Below are experts of layer 4 (counted from 0) of a mixture-of-experts language model. Rows are named router (the router's row for the expert), gate (a neuron's input weights, with its number), up (a neuron's input weights, with its number), down (a neuron's output weights, with its number) and show model dimensions 192-255. Each number is 500 + 25 x the weight over its row's rms, rounded and kept within 0 to 999. Numbers have three digits each.
Before each expert's rows: a language model's description of what the expert responds to. This comes from a sample of Wikipedia text that the model never trained on.

# expert 31
Description: Single capital letters and pieces of acronyms or unusual proper names, such as K, J, Q in KNVB or asteroid codes.
router:485480500492481507479505516465482494505492510491496476501489519489501499448484549534518502481502467528478507495537486504449473538518454469495483521489529480510515494466482534460479480458545517
gate2:498507509548495465494485500497505504505526535515518498527517468537499451469505488529473481501445466497497513508497492511523462460481525505505506476469499503493496492452476483519530499506496540
up2:505481474513538520501513550467496546500498457445532506517496506489501506481511501508478501514509458483567503552498518524501487487525521469519511524537512478508512511492502535535495492501540496
down2:514444477496531480526496483497503497510450514449476509502476463486502539474524521519520466484483542476493501472523508532554483503467502496445481503508517469506481463496535499501509526478488547
gate3:551519458470555526493501533493521520499484487509472531485476486503506479442463496441498501488481500508553479462481521500488486509499477502493502505529472482449505515483545520489535508464533497
up3:520509479491515509528464498554492509434488493485489502480489505549522473530514517536503477478526501551508573507505478497533507411484480509472485505512490514517539480480477509560541511460478497
down3:515483499512478543467504502501502498504511508494485485500491475529532499511497501543510514492515498489504525474490507515506485497483491517500496475497499498478489467466517514477516523493434488
gate4:489538493537512531519516482433530479466529522503463493499468517514502535500528545482490536442478511476456532456504523503524534538511501511465522510488506522532521487486486484492509501508534504
up4:521477541491504468499555500553523518478488503474509482481494520533487520488512501501533489473499521503523466484513531530492516532477453507459477499531524537471526497488481541484512475538495470
down4:535511527488464514515498463501483467537493464475468510501521485497497489469535497541465495469480503511533494509486538495534517503434486526531544484516518511434501511484502514519486487476525523
gate5:501478475528481481504492473468524526574482505501513513505478492499565544496482522498469494504512484483477447477535495495482551515514499482541467476531492504482463505503455471473504468488531526
up5:519499490511483503492513485490492516520506530516498480518502470492468499485494478531500543507479489499539497508510512503496527515500428469468499519508490479537538520512508483511499502494479495
down5:463467481549493542524512522536483531496502487480533528497494516463495505518479503469488498477499482512515551502489495470480476462515522524499519514499539526469521464496520514534512511494529487
gate6:514480525487508500473493471508490524470473495502503470482461451480499531468503507486491469497474464488546511517507486515497524471517489453507527507499470518476492472459502505493460505472482499
up6:488499507480519490459487505538557495513503491496454469476533467577477458484497523469477460503519485499505526506482546467508465521490527494480498516517483497532482505477488511440487502494534443
down6:528521522500518547478524558503535543547488494496483483516515524497482520544504479485495466475519514512470497544560490507510532463519500470492534509510506480482500515440493463475479512519536477

# expert 35
Description: Short lowercase word fragments early in words after a or the, such as oc in apocalyptic, i in heiress, plus opening quotes.
router:522479510541482568447509520470494538506485465495518472502446521468523549471517518554512491477524501488497527471526490506483475520490526506493466528476509523510521518478495503475463478480517528
gate2:484473493478468462503443470498503500494501465514476439493541500529473505467487521512494478510527491517533519542504505510471524477522490490471466465513510488503472487488489497487515547490444536
up2:498517476478486492471507516527492459518488518501489552497512469542452485487493506543469509498513471534498478501499494518498467468516495423514497470502509509476536552541504469491478492512487462
down2:470450495503498542489476535502478501553490506510511506493511496516489519501511557533471501480504472527446471533531513483478508494472470520502489545501517515478502499465505538505503498447521516
gate3:497510486506508491480479515513443471516509540513481497478473488516495480485477493553509490500496535472479419481476540466484526493501562519489495525495513547532490522487503496526498443464519462
up3:453491489506522519497526490497537547510470457515531496508488512538512515531509475525459473523481493483521528501516501484484494479477518456517486476492469461465483510494523477478479497501493428
down3:442492493507530498514495482507456488491494506470500525481518535532484503467521492537466493515501529557501506509516474531473470504515507521518511509473436493505513518558524481527483486470484538
gate4:472476488486477475508506477500530541492512469506464522500493497512509538525490508492491518512494495468478492496511459548481502529482487536516481511467494519483513505511484507474525513495481516
up4:434516498508484493533519494502506490455526466461483491473498467491487530554504478496478473508499453429478476499451544496522499500478506500535472505472482523476476520481471483449468489482465476
down4:524507507490469528503498548504481512493511509497468510496495447511493491499508513514520517488472484503465539524493525551511527507484543510448497488548469521538495450539466485521468499460524516
gate5:539499491488471504505560449454514514500508515491476516527491494500496530473482518508584511493520493515475535481534489445501516504502507537485495472496493475474487483567506481511529488502506514
up5:493524503514491482504521486496535492499501534493496507503521540537462507523535505504538530501529455482490473520481483496500563468480508533488475496527535501520476540477460497528492486499488495
down5:480488510504503530537541459492518449502524507420481468522484491489525509536511467553495503498467510471483473497471500531476480538524501488493532490511498487476492502479499477489475518484535503
gate6:497518495504475463518537506520489492491465506504478488519469515504511501506517512467470474519550521523521524509529510482539497540486513525507516503535477487509485551503498481515490496497509473
up6:508441525499533533480502501526500486513515471536453508492543506439527449516507522528462521522501500433459447480461496465499496437483486470498555520506516515505486415495523498469541477476491495
down6:507518478569523499501515518509445460516494460480508512530508505451540535531502454529553490498525480495495509498509472510483491467467527479536491506496508491472514492474486461504516539524478520

# expert 6
Description: Prepositions of place and time after a noun or verb, mostly in, also on, at, during, under.
router:524458528500498544469496519480498519539466468488517508535461512488507534488494538541482540489533519523496531493539484476462476518468460477470470508467524528502519514462493495504446455442548500
gate2:483489491498472537494510489508487486508486493460479493543472538496514527502510466532501475539467523505511525509467498511475552459528499489476512488442544496489486439484532465508462462487528488
up2:529473493519523503510467454513515495487494477481526505554492438501483558487496490492498535536485516489539515517497530456505442478496467492552431499484477497524532552529537480486473479519493502
down2:491506459456519511479439496547489541538492499520473515488536477526440570523504488485532465492530551494487495541497487518492494508516483471488508495535488476512520476516489487485471474507509467
gate3:516513511498515468469530504526448492566503551469498472505541474499552488509473504519547473526496471494502498485477545503505500507511475496512503538439536520485485470527499502487503473470470492
up3:488499511503481504483474487495536503469499492505492502501552499514473458501484526526492466508505487501524482514519491489525505461524510515511489544490466483474513498471500505464496518483516543
down3:483493512511525467500544525474492515484504520496489467454489518489506519521466498502524511466540526542523496504429544570461463506434507509468483515501494503505526512462450499439547498508480467
gate4:480532534490564514507452479477520482501496487496503491519534522513489503506485515492496505470501486510490518521572493487497532521477521512479484516509483473479524493544561523475529513526481471
up4:437466489492474470485485527524471505530534502484505472564479517503535506512516482486526530488490486517494477524483511479508540505508470513470511443472525496528490557474507527498495482549477492
down4:555533494490483536493503516525528455500493488509486530457480518512516522511518515491507482458535451486493547420456523486453469499473526457500472514517503512513467498512458515476496557506489537
gate5:488527493512508533469540523502444504461546505498507504488518509492463467521498509492512509503520504471483492516489483509553474506481506517533512521482557492507526505534502460488465543476489490
up5:513444529486502543540513508485492524529464443505478488523486512502500496538501517539457482506527503468530487507458498518533529484458480515476467526484467514515489482462507491507502500495488490
down5:515543515495468504459488522522542490484495499509505495511480541486525513474540520535540506469519522475465499474529521498507500564509470491516521495492553477489538498418516519476482490481530499
gate6:452489450514521468449499486541520519487535521492430510522492486492520433501498478464494463490471508510480526526494503511501483458488491519448468492530531493507445532468534474555510515465470504
up6:505463535490486459479526488488524486511487521512487495486492501504483507496487503496480443485540515485468469518537488494477502502515501482467463510503515485502481506457517529500488526487506478
down6:521544481487489489517540460484518501466528478514450499485442514500501461514472541546503507504483550486488476500532474525515516518483507479497508495497542482507489466484504510470498525513447501

# expert 33
Description: Middle pieces of rare names and Latin genus names after a capital letter, such as Cl-ow, P-il-ocosta, t-ann-ery.
router:502469549491481501486500507486476506510468500490494464498478517454540513491509527546493502475524487517471496490518515481476466492485442477492497531495497528495525515471484535475475462499515551
gate0:485525504501491479508463519495523497535504520533475474480497519545460480481490515480492510530508537472543524515504491510456506502481465461465566480495494469471503490523493497518550464503555492
up0:517498504460516489518541502501510503494486495504500498485472483491495489489567548533504515429487505502535524477520490543541515510512505487550490523457544475495513545512471483503489546495480481
down0:504529527493474561539476472504493465446534513569514444518470536500473485509517548495500512500520511506528479464523484491521535482515538515490505486501512508510527513487518486499518492527505529
gate1:532511476492470477538495452546511450556489493492542520529531527506524538505482479528494482458513508506541504540504528503470477492523512540485455528471481495502529512501517519523503510502499551
up1:525487544513475504495463466543493524492497474507517490506529481459521501475428531515462495545483482495505531500437550516508532524441513527479472508497496501490479496516491535503512454514513525
down1:519474532498511483474463513481500520483512445514488468514530506506480503476520481498480461524499521477465506510471487514470478508477499511518519430501543512474496484493510467519547506490521471
gate2:501499556554480482483508519443489455502466532483488511462528518480498485488545497521483505458503490532473515528475507479513523551519461485497481521528495463444521466549492490466492557487518518
up2:501521543511481489525499474457499494543476549487497495480545459465548486523490508488477513477503456520498500490441478498511507511507466457485474496546502479495516450518487477440496483491455555
down2:541529526540491548544505546509515522519491534502521499450501507507510513522478512451532519506485484499526487483504473517505508530488490509476533499533501495497468472510516513506495528477506492
gate3:508494492479509506484534478562537474492511484497512473500526523509495497511471488485485473483524490492546531490476467504505465489489484481520494550540525505507488512485483492490486504475488518
up3:504483487520526505524510493471492491501465487457507472472490526493542504473489455508455509499512513544464522527513507575486493519522508528492480493485454479529503490452490533537484484491492460
down3:511527494489465563494506505485451515514508485519512535501515504483510497518497497504495473470516478469473472495529505500548566515462509489474547477511510498556481525522511454551492505498486498
gate4:473532505505498493468503495550528520484552490514495515490527514505464499508484493475521503501501520473466505487467476468513482535521492531499476486510511472453490519496509495489447487520512519
up4:520522528477519494551462466497450464484480554540520457488494503518509415504482477491491498544520493505516477511496488485478475493518547502505502516507511493508493502494503471491521455512483480
down4:498481489508521502496504537515457514530500506476481559524487509472471509518527460500479507546503508491499508550512480454499505475506518479482505512489465436518484474509480500504476463495481510

# expert 34
Description: Prepositions and linking words completing a phrase, like in favor of, followed by, deal with, to, as, including.
router:473465523511485504492534562452467485502495496476525480522477532506531518471487513513505545459485491519481496501505457489459480499473436490472492528447530534535495542480473520468496451473518506
gate2:484539521529468521523429523454476504545461536483491527536498498553518511470510460467510530502537505444522518516484527527507491533529458534515511529504548553510535508475492533515530532510513500
up2:514508499551509480474481490480469504514535490495503492510503545531537503493527486492467517460513533459535500506490512491524497521489451535517489472487521517455517553512471517556492495531534505
down2:538497489500510502556490536493511484518512503551439521482524491506535493483525478475466497468503504545526499477528514484519491526464461500494466533494509487504541493544495515517513462467533489
gate3:462497487507542479491493505508482509488479542534489508544501511491507566524503527520509490483443522478532492439503491495543511514536464497481456493476517515467474485497488547495475509492478517
up3:485507508558499520498472507557489501501473504517475474504461492469519478477530528511532480513500506527464497466478503492491553519531446526529462460520513450515494550523524489499522497514530523
down3:513460527542476491470471502472515479441510512508489502478495502498506495511424481444487460504473516556542528461539519479505458463474493499498455528471520496470551486510490491510459561533495514
gate4:519558482513501518466495477494497490494498498499518450503537459530501493532501550450550490507504501503510459513490503541518526523492492523549476479489481515492503509505528483508506509512544513
up4:494456469461508454475473531532491535500511510472524494443501476493495483480529499514456548425491513545507508503493495436520497500526495531467486481492491500478503503493481515455489516471508505
down4:457506467485534473469482511508459439518527524483483481523502504463488518480497478547504523517497502514513506529513480541533486508498443515486487500504478449510532500525500517499453512482475421
gate5:464481435490471507548514461490498481481492472487471556492475493512472467497479499479558505478528502483492511556504514504474503465503472523471465501490490547498471545520515536504510480508506531
up5:490471518510473527522509502531516513542508440491480488501462509508469456519508499479455475505476471549539465513514426529505498485507496518505537511448559445493490517546503539551494527485500492
down5:473506524518468503458471462475507514506499521517502513457505504447441487502500509501499554540476504538469484465498509513506506440537517499516493521528488467462491477518506479509503537471479475
gate6:538531468514502504504469507517467508507476483475487534479530511502504535529507535500546508507479493506466503508482502502489473510498492478524543525549512502554536526478464474479484518469458484
up6:509490493483508502538517493537477504536518503467500492475510469479534513553511472496514492514501498550500518544566495497491501451502533495506533497420510457494523461505544451519491537494510504
down6:522520483539524541474506539560497491500481514458531515551546519501534514490546487508490495494508471495498451486465458477494573523464510490519484509482488491528502471537524500488491473463501471

# expert 41
Description: Letter pieces in Slavic, Baltic and other foreign names, including diacritic letters such as č, š, ž, e.g. Aleks-and-rs.
router:484486486473495521465517528490470514552484490461523503536492506521500519442490514522521496495509475493466522476546493491474455528468521492451448519495521505506503510461458500461452473494518501
gate2:480502509504481523494477535483493503479464484528526476490444540465452514492542515440486490496485501519551528498512507501466479444471526527529529520477543483459462499508505492458502499492477482
up2:507490518512492525490477504504511487511513485510492471500507514532502499498474461485465497500482520506516518510497471507498511497532490515527460514498531495521546502507494491503523515478477464
down2:480494481490528488514514513528506533494500481539486493496520495484508509487482489495492485495489524492475501526525553507551520527495477514491515519457534536487502514502458456476470512532523488
gate3:481501451492512450496436494509512526517532501466493476520497502496478532464504474462516517486530509505471525496551493475509455503527501507462470483457468481524507505458536474449510456536523467
up3:492482457533508483449497530500491491496504459519518514519509495457445460498485505524517509496540516510512491529498502503491520520495515477515556529497518518487533490493477472469516511529491513
down3:518466505484518514487476509510467511513496482499461523489504513521492502507534466466462485476501446515484515511480540497438516496508458509500530478471491498490478488506528493511519496507523508
gate4:514465470546482491524524500477516460515513484530513496537500519489550509512529486500473500505497484451457474511468511454493514463496485523526474546518470532512483496490504573482498521504432506
up4:482479492500540520537505475478511507532510536490490514475508508518525521503464554508503518474493488536476539488577533504499463528546483471470489492516574470494523430465480510488521457499515525
down4:532500557480513490507491499488472487506466516528528489468519477540486475539516450526526499480523443506483477505484504525532558506515510512483496541481471498501474502495523495449466485520507515
gate5:446486467493495510497467520496466451527520466516488485507531500500464557482496454540461511480510522518534517461558515485516475504530513485506498559538475494487460430488496518512525482551507513
up5:519491548510479501485520495490519504502508553488506527499484538497536457470527531484516506516481450480492490500463544511492542494465511491502454486474493510475524498521490485462494453513471492
down5:502480483516511497476487487486483500516545508516503492506480510456491507501555487481497477494512479522473505531470476509467487491521461535488496506520480516507535520494515477482523519516436479
gate6:532458511508495473526483487464494507467476464470528466534498479506511531496512499473522494518507502513521471510476489468538519484525507502512452506512505497486527502460510516457514453525490550
up6:481532504466505492501455508535451491456473461532516478506517489482451491505500513446523507511493477528480469495517507507483511506523510499454536475511490475461502505535496455473472507490501493
down6:500510487453510540478466480456469499552505498472473499529466508501474493508487465500501497499490489493484499487492527526463498447481520493526534493463522523515504484511511488486496537497486494

# expert 46
Description: Final word pieces of surnames and place names, like -ley, -ville, -ton, -berg, -ford, Beck-ett, Find-lay.
router:511449546513513501461514514479464498549468500460543488506480497487525506439503522546509514506514456515498512498545476479473479538481490487475474531486504511530525512496485510488469473485510493
gate0:468450520526488526496514474498474467492515543480539520492518518512502510503499529508489499495468514491491496482493483542491454521493487525490483511495502494486501448507486459520497522577498517
up0:461474492574510507516503513522540492506515506450539502538530496470476508456517488473466526516518410480506542502453473492509521499464506506514488492510495484451514479533513482509503524494510521
down0:497533475556506543483537545478514511521512487495542513509483511497498524517498539528469525495480518530526481532499500466500497488486456517534487516485501437484493473503473526470541522504477476
gate1:501489511487520477522483478514523495515463491489506441491501492488481479461444496512522504498524489522512513460532478510485485489502494507497508535478498521498483509500520478423474484500518504
up1:509486464411528487518479492536488493499517515515504519498508488494450531475507480529514541490502511510531522507505474497446496541519503495543519515474511459500510481471467457525497563499492474
down1:470503494480527520492511490481500487533489550564531544478526535513476504516498522500505494518546525501527485493523485531497529503513470513489493494471511508501502461491500518502486506495486485
gate2:473490472547479528468516502452475445464469538465460498491509496486498542451533491489451493509482522511480517534503476523527447473503493469486481491538527471499504545530540529530490459507532510
up2:532506526483472460532463509569525524516504564535507500528506509494498472510455532510476516515519479499528549504449504523502490485516494519504488477525481537491525536532526500487530535491561468
down2:535478522527522559509535486495485480470509526510535492499538437530544497517467461529520470557496491495488444480504509473437489484520513479524508491508486499504515482474490510512487502495522483
gate3:482525483478506490505525526507526505464472505467475523446496525542489478468458489457508505459497524502514510491469475480556537529519510553500492528513509507497504509525464471491475478500478544
up3:522518546529507474454548485532477448453528461483492529516520513497505551512468475488509495497522434521494506500480505477508459499490484493535470506468497497500502525493502510510499494486500500
down3:515506484498493534482480479525445484498507463506496526522506528503465525483468476497494512473521518518473518523521485460499528428481483506492490479482507532487488515537526503485497522485478500
gate4:508510496478495505506489478552499525519507528499550468523519483469512514532476482468474505506534499499511545511474506496474480418477459502514496460499485511520487479510489475472501500451497509
up4:468482502530506499475507494497526535496492486470485501490474498503519500527588529547471522487483485489475469510557487476534462490537537527476505538490510490495517525454513505483510507503512507
down4:479522497543474510495503445444533506528495483515500480491492524513479499515514503500494482467485479507520487501476499529476499528496512452533552523475501490481483482477529489569509527487542488

# expert 8
Description: Surname and given-name pieces inside person, team and place names, often after a first name, such as Busch, Booth, Diego, Smith.
router:508469531498467513481530499474505504535477485449548491502460507508539506482496531501515515515512466501474544479525477500504483542466455497501484517484522512530515519457496502483486476469501529
gate2:436469455495510461488515521494474505478458550472461499506486495500456513488525528515549507479520546477491442498510506509498509525485524548473475487534555541556438475476503526505478491507509491
up2:457499493494475500557482516500525514514491497545505485503485497493503475499478490482498527524525547524512507473519494497541515519433491483547536488477509558493500524491515507436476516511485488
down2:476482520497514527478536489484490489487523549508485493518474514491524484521559510491517529544531501464490496489533476505504493466505478529510489482493488535480511474497508462472516460515469508
gate3:452462516506489544475504484514469540517494520509497495446489484475481489497482533516490494496475457499495474496492502485507495504453526509498542484480520484471482494510536511506524476474494514
up3:497521499534490495484484523469503498508504513475546477512467512510517510488495486498449540511505527552475518506485493489501461527487516543511512486523541567530496544481523475462484519529509493
down3:500530487477520534506462520560471518520485500480483463476491480509532508461514512496521482507547531495504539505458483499471511517451494507462505497458527527500501490455519486480496501482479489
gate4:503431510483536506487503510530520519467507498536476537498507498505521522489487556476515479491521508450492554538488489551512502516516524455515488466514462492485516514549484482513463519503513509
up4:479495537473569518507560438482537508522500475505495460496550466516503522498502483489461465526530516515489495524474536468524493513458504514500533487515458468497525489483491565520492496459505494
down4:518462494577495539490493516511536516554460488504475448526506480496499510497509514481468503506499541507483481515542438459491498537491492514524481486503496472507544502503458519534502484492466478
gate5:466479493560469479529473512480497505527517521513497479518497492483515490462501475489512506500506518496494546507473478510498553506495507483506475469502517484452523452491535488509476461523502490
up5:456512485484508528451494477494550495515493457552510503481483515481503498509463479518561495507473476476512533524534488477526490516548473506461514561505503467495504543482515511541489451436521502
down5:492493464507506516519479513500512508489493512484517501501510487521522499492502504534480536482515480478484523427492510476523560492521528495531544464481517472516495485507501492516512488490505500
gate6:499490496494464478480510532482515509486478510483524489488501448472489539500535465523466481510507538543502469506470500512497469479492521507524539510481455510499472479504517474527496507522503531
up6:509549539541483521477530476469506498473521486522461504483499474523504503508507502491510535530511467482454546518527508451515515498500471514526507488476516471508504508449527491542489491504467482
down6:457465480531499518444534496479474496510537529499502527525460526516534470506504489546510449488516508456498488528442485513516507459535496527482457511502515503463517510512529504524509499531477471

# expert 25
Description: First words of proper names for people, places and organizations, such as David, Michael, New, Los, Chicago, Cape.
router:517468508479468495462529495465494506556465526457519483533474502469512506473486549507495533471501475493498509501522446477497473557494483481471483509496511500532492505472483500456469490450483532
gate0:524538494430491518520493517479508530486476477503506528512504541518477522496500479515501490498501483520506468527479551470489469486488486461465506513502461509469510502509493530435502493530476451
up0:534519510516566482493552507449472522515444497536468487453507489495535502533491450476500514516529554499492514553508540483502508457523557522484511521486473506501496502513549498459540541514482505
down0:473487524484487521484455530517496486495496508515510490490498471475515503500439475494501505499486493482518509532546514517492524518477525510454467529488485547560482494530510518481505457463467477
gate1:501489494431449475546492515481496501492498472467462517520500492489436493514471485498469505513510536495475490528472514496453537522495469532496472488509512512531511506485499507461508531469482527
up1:489524488522552557489525492497534510525508489504508523492475551489471475491493548474492466513473545532453514482514520466476445468519482466490519528495497480450486550513483512519498490530519484
down1:510500509517484531491534450510502485533519458533527496490511505503543463497494497465535527482510515491486515509477482491502508527484491498490471533495515519489486507489511461511485464487480558
gate2:482528509551518521488537501536548508509513466499518525500495522514521493523507497485502496537538558543495492517490485476489446465505554517517573492499550497468547511488472516522542508530496478
up2:458474494459449496512550428514514508503466477518503514532490511514517526540505490499456539486486538480509480517472460515529504478518503505476512492488507520530503488498499479446474481480496511
down2:523519458478435459501498495459501498522498500512493498494540480514500524514504488488481511554470491484497558508502473478442528506541475554463525530464521514538513493490461500482512516530539490
gate3:518510539486445493505515496552452521547450501455525515517516511513509488502517518506487560518518529497489533489471485546517518516504455487510450481488489498500523501525505502512480527479491483
up3:499495493497448509511459482499463507523466496527513476563491533473479467465533499511493478469501495546502513484517475501510506485548489457469458551503537503527517480450490503486490485492518455
down3:515476505503445514479521526517499478534487505497489457478523476523494490486505512543467495438500482481488538479485501453502517501481516532483454488474496530492527492523503482535463500509489487
gate4:469478483516513487512467474477527509489509519481487461513486488495506513519536516533514514501507555484468496484535493524503526524533456496494525480477509504484477538558511484518483529470525530
up4:502509515504472520513491522516543526542479492502496500438493513497495492484510494495486468471538501489461500493469514514521474535478494480500514547497480483467538498499490531489486511456473487
down4:548475504431489530513474510456457492555497504517543508499483496529517463475512511496500509489506534537507500511486521466518489447507516518491477474512485554492506513545537562540474529497509458

# expert 32
Description: Abstract and kinship nouns right after the, his or a, such as support, father, members, years, work, divisions.
router:526487542497463521465521520475453510530473490482509460543492516489553528506523535516528536493512470514461511487508476503477500495483499454496516514493499519516500518509480507484491494489511529
gate0:457470505504499468526523478503495522524535445529456486505502474464488480463508497507516506513477485530492456467494517495513503476476472497518497495464485511503505466510530488535524464502481486
up0:493436518512531479533471509522499475507481493501479556491505489466453496527497521511473567469477470462514480525459512479475489466491488504508500491506504546505443457526525502514483493495489515
down0:482489521499499532463455504484485503518545480512518478497491500521469524542483445492508474483511496493545517502497520513470508489523466517460506495550511480505479526505499467484503495505432486
gate1:494522510486505480498485495506501479507467518520486541496513519502515462521491489529534455536463476485541489552521517501493489503486482526551498513526491479498490485510456484467530477504504489
up1:473494506480506494562508508524490508482491522508511526525507485528497510546522468516494510492530476531515497484500475483509494511516478511464491506470500522522502456508498464528495518512482553
down1:451486484461487484487492491524459515528452506514517487555533469544491488501554500552479491521493503490475511520515488461495501541543508498543519476512464515509514507480487490447532491510522540
gate2:529508529509472522520510462455497491521475534486564544495470492493534548501523510534520535506522501515518519504460476490545517507483487471542472496456514485506520482489454486491508529510499440
up2:480510520501452478504483531518492536537478438497527480530481490507555475474557467494490544515576528486448534509455502492494516514484511459492503530488523536530500531495503494511518526489534509
down2:556485508494508506512484485481495515501489511528500516482526488536553496525483491506501545512527550488544544515498563505475520481490520530549484527509466533494491509509523514478526485499532488
gate3:491490476501481466490514522548465471519471538526496488510503478513517506516496507502454476526481451496489467482519486460495524514559502498477542475490520470440520526522500507510470456515461574
up3:564534526532528514526466494509529550483485454518510551466520484452491506528506485540471504478476481510495545472497524494534509502487557497523486530494512566562500448495516512514530513472509476
down3:500554478528468504451477473490468483516528576527475471485490495529458526516479456528483501492498508522503474512504479541459529523491465520488505553448495537459493470444489515464474550499497459
gate4:514528493538498483540517535519506510484460487502539484539479513483560489512524492453522504468554511489487533494490488451496514464489508489498498484500537478500531478497521487489505524513529506
up4:472522512478526495524512504561497452459491482502488489496465473484566475519533513505501500513505490467501475539470492463479480488518500500508496486476530523456550513495534493502492491507533527
down4:487516484479448478486522499508505547496513531501498481514524524501518496514460535517442482514485498490511497469547512531455559468453543482507472556491551477546498487461540522518468500507486463

# expert 45
Description: Possessive pronouns and quantifiers after prepositions, such as his, its, their, several, as in most of his career, much of its.
router:492475501513483509500527528464479484498515511476508509543480535482538521489486526500520535460516471493501518447491479501455511529465506488482509491485515538529507524469479522460473472486518506
gate0:514485539468503513520523466481503490478514467457518567491483492510489510495499526529551478479520506495509482541514445485524492450511489475543504490520509452497469472503475550490507493494503474
up0:531482508505507437485554441494485501502494516516507551517521472512497524509490467540525478532482482520500473501521453480507468482463513481547506538459456479462506529509531495468506521480508507
down0:462446479544471505541472535453506473484509490524475565498546459474540542519493515510496494520531504504527470537500487445488517504522502510498471497502517484538468474537479513463420487474508508
gate1:483488484475438482526505515499479469462480525495509500507460475533533507454492534510521559483521513518518484529453473469522537535528481558474493499510541507487578432509517518460525493499498531
up1:521467491525528536508510488499547534525507498477494482500494528503471492518515488512491452539476520513504502546483513483545499504476505503521519499538488501537465494506499474453505484499538501
down1:493488476505500516535464473484490544520492479495457514490510494486520494490508503505479511479526505490524498499532436487520497488464503443481450550524488462513484464495516486508491531488521494
gate2:497525516481506543504563506500514517471502492499485514495530543465504485461489528526484471525507546513509522532542523482501453537519488512550477492553487505480534496502504483536491530506473523
up2:511490490514527482489517505502525541493510501523509502504519516482521539505493525517489507495470518490513507482497522514423493534498496497492473472504503503526471462486509504494495559488456478
down2:512503500511454491514478478513490523501485467554531520515531499480480511504466556497479529487535516477547480580460489501491501465533462518479528505484514518488537495511476488534463495531538507
gate3:494518507550510543481508519488517485481509492472523478536496468430519478506476502525522519513503484543531504487518449531468504506522454491493512492502458473518485446520462505461474524473500494
up3:471513505499460517492460486475518522509508496463520484489443488490481508527427517474506471480457497518531501466502465525479487481502499480550472507526534499547498434513479516497477545565419499
down3:521506440481454495508504523484524510469486467456486473501532513523478486503498493478480423486478502482519451490486503504533516501535546518503517489488545541516520455472511499491475504481515539
gate4:504548481514461497497495515459479510462490480508458503521467501500464475486491483492529439509540496484467475443502490513503484481538492488527494480512493508510576532509517502522509491498516506
up4:518467463500508461502512490453533509500507494464478520511500501488451493486492490503522485541549502482503513497489553499498506510489477532520447517487500505458502543525529480482502525487471537
down4:468447503503466497531494485480487493467498529467503527480488480495525499522434484490496495459493480481500493469495492474484474469490488447476505497493486501537476414514481531486508556476479486

# expert 18
Description: Capitalized words opening section headings or infobox fields, like Personal life, Education, Public service, Military, Species.
router:500502522501468507487527512482461525516506516468529478537472524467536508494517522537513538476513486529479531502552464505483499528496460474491496502466515516523533487486492482473492489454501532
gate0:520499541447503471514519512497514504511489537486514479515476518466518491505548517470478528469507463459480511528506487511497518476511510529470537488501540489513480471481540478495503478535537524
up0:459489519433461492536453465493524468471502541551488525488519486491472540485482484458521533451529475480451512489474501497486518480507520452503491501493510525541505463502521495503467487473497569
down0:511501493516501475482478468493493452480527538532472495486502497534520551521461517488515429540538518531521489457509472485520531518480532480510524483473469502498507441501516475519485506488481498
gate1:471501499495486470493482438495466512496525472486498533535499549483523471500487547510500502563448523504499499540524473457579457495498474479513510500465485466516472476487538521519471483479563495
up1:478519499481448524515535481442475512540497477462515521470493501468537485485503501494517517483502513456534466504499506558575474542464466526510490479507516483529488470477538488497499519461488509
down1:459478512486460548500489486521558475497475553487486446513522510452494489506499462444487505509492474459462505493477540524500495486444493519510485557479511506553481501488487516468475506474501497
gate2:522520486504518512485498520534513476505482492485465494512506470498478512507482488472541545520514541505509460492480555537509513468502469519482511539445529492497550492495464476522544490508481459
up2:543515510485480515436499498450476484497505503497491512513481522496523487507504516551485525497499519478460498508481495536500506497491486478474560495525513480525501523498492530483493507491495535
down2:480466491463488480483433497479487502500530557530496493465447476506510526498501492564530491485479484549485493458501514484483505458451477503493510493508503496500539490498471526523477438486498523
gate3:561541516534496508492495494517499499500554463491495499558485519498546501507416492504558488526509500495510550452448496484516518518529506504501479492475502465490463468470538507523540516498513446
up3:476526523513472470515481544521498486523430512465515482448552512472554513551507524491470517503515522493480517539526539473501454451496491489493530495561468494543547470535509527518529482492486493
down3:571489492487498506476513511499490530488475484486512531465512524458469509490497483493507507478481495513482476543532522472493510524491487466515570513539452512541530493546461498499488513501507532
gate4:491483482455451490548526450541485531503462494509510508503446506462539485510517509489483508458488508464485443528529506507503459494495484473514506509510499522512494489482512500481529526498505464
up4:525516492527519534495500515476525462436514501487516478524511512529491503502463459470501477479476501469540506520514478543536505455508479501523530518529483473493496481453480508504485499511532523
down4:531542493513535468497485524495462561501499508542511502482455512502511522478506509491472480542507510482490522497511437491513515497526519492564505490482492523519539524503466541506517500511491529